config = dict(
    num_hidden_layers=9,
    hidden_size=448,
    n_experts=96,
    experts_per_token=8,
    d_expert=48,
    d_shared_expert=0,
    hidden_act='geglu',
    moe_layers=[3, 4, 5, 6, 7, 8],
    router_score='sigmoid',
    normalize_top_k=False,
    routed_scale=0.25,
    balance_loss=0.000421,
    balance_bias=True,
    init_std_router=0.0228,
    lr_router=0.000514,
    num_attention_heads=10,
    num_key_value_heads=10,
    head_dim=64,
    vocab_size=32000,
    norm='rmsnorm',
    norm_place='pre',
    norm_eps=1e-05,
    positions='rope',
    rope_theta=500000.0,
    rope_fraction=0.5,
    qk_norm=False,
    attn_scale=0.125,
    tie_word_embeddings=True,
    parallel_block=False,
    init='uniform',
    init_std_qkv=0.0342,
    init_std_o=0.0,
    init_std_up=0.0342,
    init_std_down=0.0,
    optimizer='muon_variant',
    learning_rate=0.00692,
    lr_mult_o=1.5,
    beta1=0.93,
    lr_head=0.00383,
    max_grad_norm=1.0,
    warmup_steps=200,
    schedule='wsd',
    decay_fraction=0.887,
    decay_shape='sqrt',
    final_lr_fraction=0.05,
    batch_tokens=131072,
    max_seq_len=1024,
    doc_mask=True,
    train_tokens=522700000,
    max_steps=3988,
    dataset='wikipedia_en',
)
Below are experts of layer 4 (counted from 0) of a mixture-of-experts language model. Rows are named router (the router's row for the expert), gate (a neuron's input weights, with its number), up (a neuron's input weights, with its number) and show model dimensions 280-335. Each number is 128 + 32 x the weight over its row's rms, rounded and kept within 0 to 255. Numbers have three digits each.
Before each expert's rows: a language model's description of what the expert responds to; "mostly gets" lists some tokens that are sent to it at least half of the time. This comes from a sample of Wikipedia text that the model never trained on.

# expert 27
Description: First names and surname fragments, often foreign, in sports lists and tables, such as Daniel, Michael, -liev, -ini, plus table pipes.
mostly gets: " Daniel", " Michael", " Chris", " Alexander", " Ali", " Jim"
router:174070133121107128154173152169195128137112048119140079130138097145145169085165078075172095130148145065150133135084170168095122127154165150118089186187131153107056104134
gate0:150163148163064070108090129143128200086164104176156178139141174196150073111081137099112143148165135123173044165149166159090089116194119132146152132131131152092093079080
up0:183147125152104101129141097070140155129182193121141102171115116190106140064191189084131099185157092144147092142148132152119112137146114107077160167122128126086124121119
gate1:074106137099162096115149130206138148168125110114114125118088125130112087158119154164119142072088078078097131141113188146104132111154118100107115118151080140212122128171
up1:135158139169105134112119110038072126058125181146149161157156142151127128115129147099103108181120188124164143140137100153116118171104120177159140112153188114100073113078

# expert 22
Description: Inner syllables of personal and place names, like Bar-bu, MacCar-th-y, Peng-olo-dh, plus pipe cells in tables of titles and candidates.
mostly gets: " Ho", "lu", " Gracie", "ford", " Lo", " Pu"
router:144088069126089142126103157143137129111045121123151157152094171068160132189176096070172123166090083089134128178036117162093087090104113137104103102089162118146100149167
gate0:143105128059123085147077172126122125123191189153106138139123134141097109126105173147156101127085073154165145131086158154099127125077086059148120080193170140129114105133
up0:169101098125128127148081134146102134163137156127106148120150155098096118191104183118145113139122111155118138122094160162113121107156105074177103081119118109144086116104
gate1:177111115172090065143143138140179098169058088163115123114113122121181111156095105160134097116148075091164146125088113138115085099070107167162108090109153185145170137154
up1:047111122162165186189080108108108185137119174110168141168087085135138145132123123125089091114098126100197078109144151120155126116121123118157097177168130119088129150122

# expert 49
Description: Modals, numbers and superlatives in company or demographic prose, such as can, could, best, largest, "from 45 to 64".
mostly gets: " best", " largest", " could", " 2026", " access", " Best"
router:158143095079171094093115117147134102130159039113143109116140145093128122136118154101206134192099139080133129194099193136134065101145140076175110130133141113088055061154
gate0:104123142086160090139182088155080152173073110115134094069132168177111169153146105088158108128110133110142115145162173146158112154173135147161130101145138113078137139089
up0:093189164152107204154112103156174101135127163110053112116118152150114086097105065127120153164154103161099109092124096152123074109093186124126174164128074159154145088116
gate1:132183167106203046154185156205113124115091121137132111110112122064127088130090113160114112114082099081126097124100124177147135160107174063157167084160112133118105126128
up1:154136124120160110134153199214149148111137143110121109097160126150135144131117103130146122176075061102147105109090136105133124135135185137112203170123103090134133138131

# expert 7
Description: Country, state and institution names after "of", "in" or "the", such as States, France, Canada, Ireland, Royal.
mostly gets: " States", " York", " Canada", " France", " China", " California"
router:169099151132095151080142112051154079149085145110133146100083140141179121159136140107183173136131131096090066131120130140167090157151110104105071130135114120062094151157
gate0:158099144101160107078141179171166127111086153149114128127137083083165119164106136132189113183123122104126117124075064089101143121189093113109111150147132119145123097090
up0:112132110100135103121112165180151172070125156092096141079193085123151111157167079156148159144149137134095125144073138148169131143058173105135130160104071129153071102110
gate1:114086134125113093136154170151107166106091131086123122133145143103131101072160118143131131189060116097098062068127160167210107124179097158131131147113049077132129141136
up1:096120140141166092103090185187116099116091191096177108131076154116130085162139061132166147123091131140056101126096109110211191112113144084109133146109065128117169201179

# expert 21
Description: Mid-word and word-final pieces such as -ly, -ry, -ity, -ing, -ed inside longer words, plus the W of coordinates.
mostly gets: "ly", "ry", "ity", "ally", "Re", "An"
router:115095095108121105084146134115165133177067115163122111175134144131138143169123133084121082161123131108104094129128094118137072065136138129119130148119070178101109104121
gate0:145160106146103120125184157124128177125136098178092175175088204186097139095190099110126113137130135082182127079108166140151137121081162110146073143140129108173095085113
up0:161069142101133180147107165094140092134163152138159115107090095086150121103098152110147122090135162155125120179166083108151111116153152083105162095110182130151190115175
gate1:111093146053126090100144134132130159181158112095080112113084054136154119149152149097108114118134092143119128170105122090131079126127111151153096162083090120138115114143
up1:135165123172151164160084108135140142145082136086111089096158178087147161106125152151146166046073129148129122127128129187101180141046085191125154129183168139139116153096

# expert 4
Description: Short word pieces inside longer words, such as i, il, in, ed, plus list bullets and LaTeX tokens: dis-il-lusioned, super-i-or, \end.
mostly gets: "●", "Note", "|---|---|", "|---|", "    ", "Population"
router:132067109136165031149092137132124116215121134069117144176130164063159131184090171129161092148162079110185154141136134095133097129082117112112104153114155073120061109148
gate0:143132074095082127096084081152139116101070136099100083150124092130139196124107156123111085189143121149106120129141139082184145075115121142082155136123145159113126185090
up0:109112164109064139083184176123122099147176142171184156159137142162093033104131061122144102068156147131166097121161131153139169151172107110174070071128137084149138118148
gate1:193065124146075119124112107123146180140084132081139157084127094186130108116105126128140126157167121136072104139136069127153135132128112182084144086119174085168176099144
up1:121157118175051142062139035112133074085133181165096139113134186131148096104107122170130115099150125133060165077123125114088098136115133174127157110148130119098107095161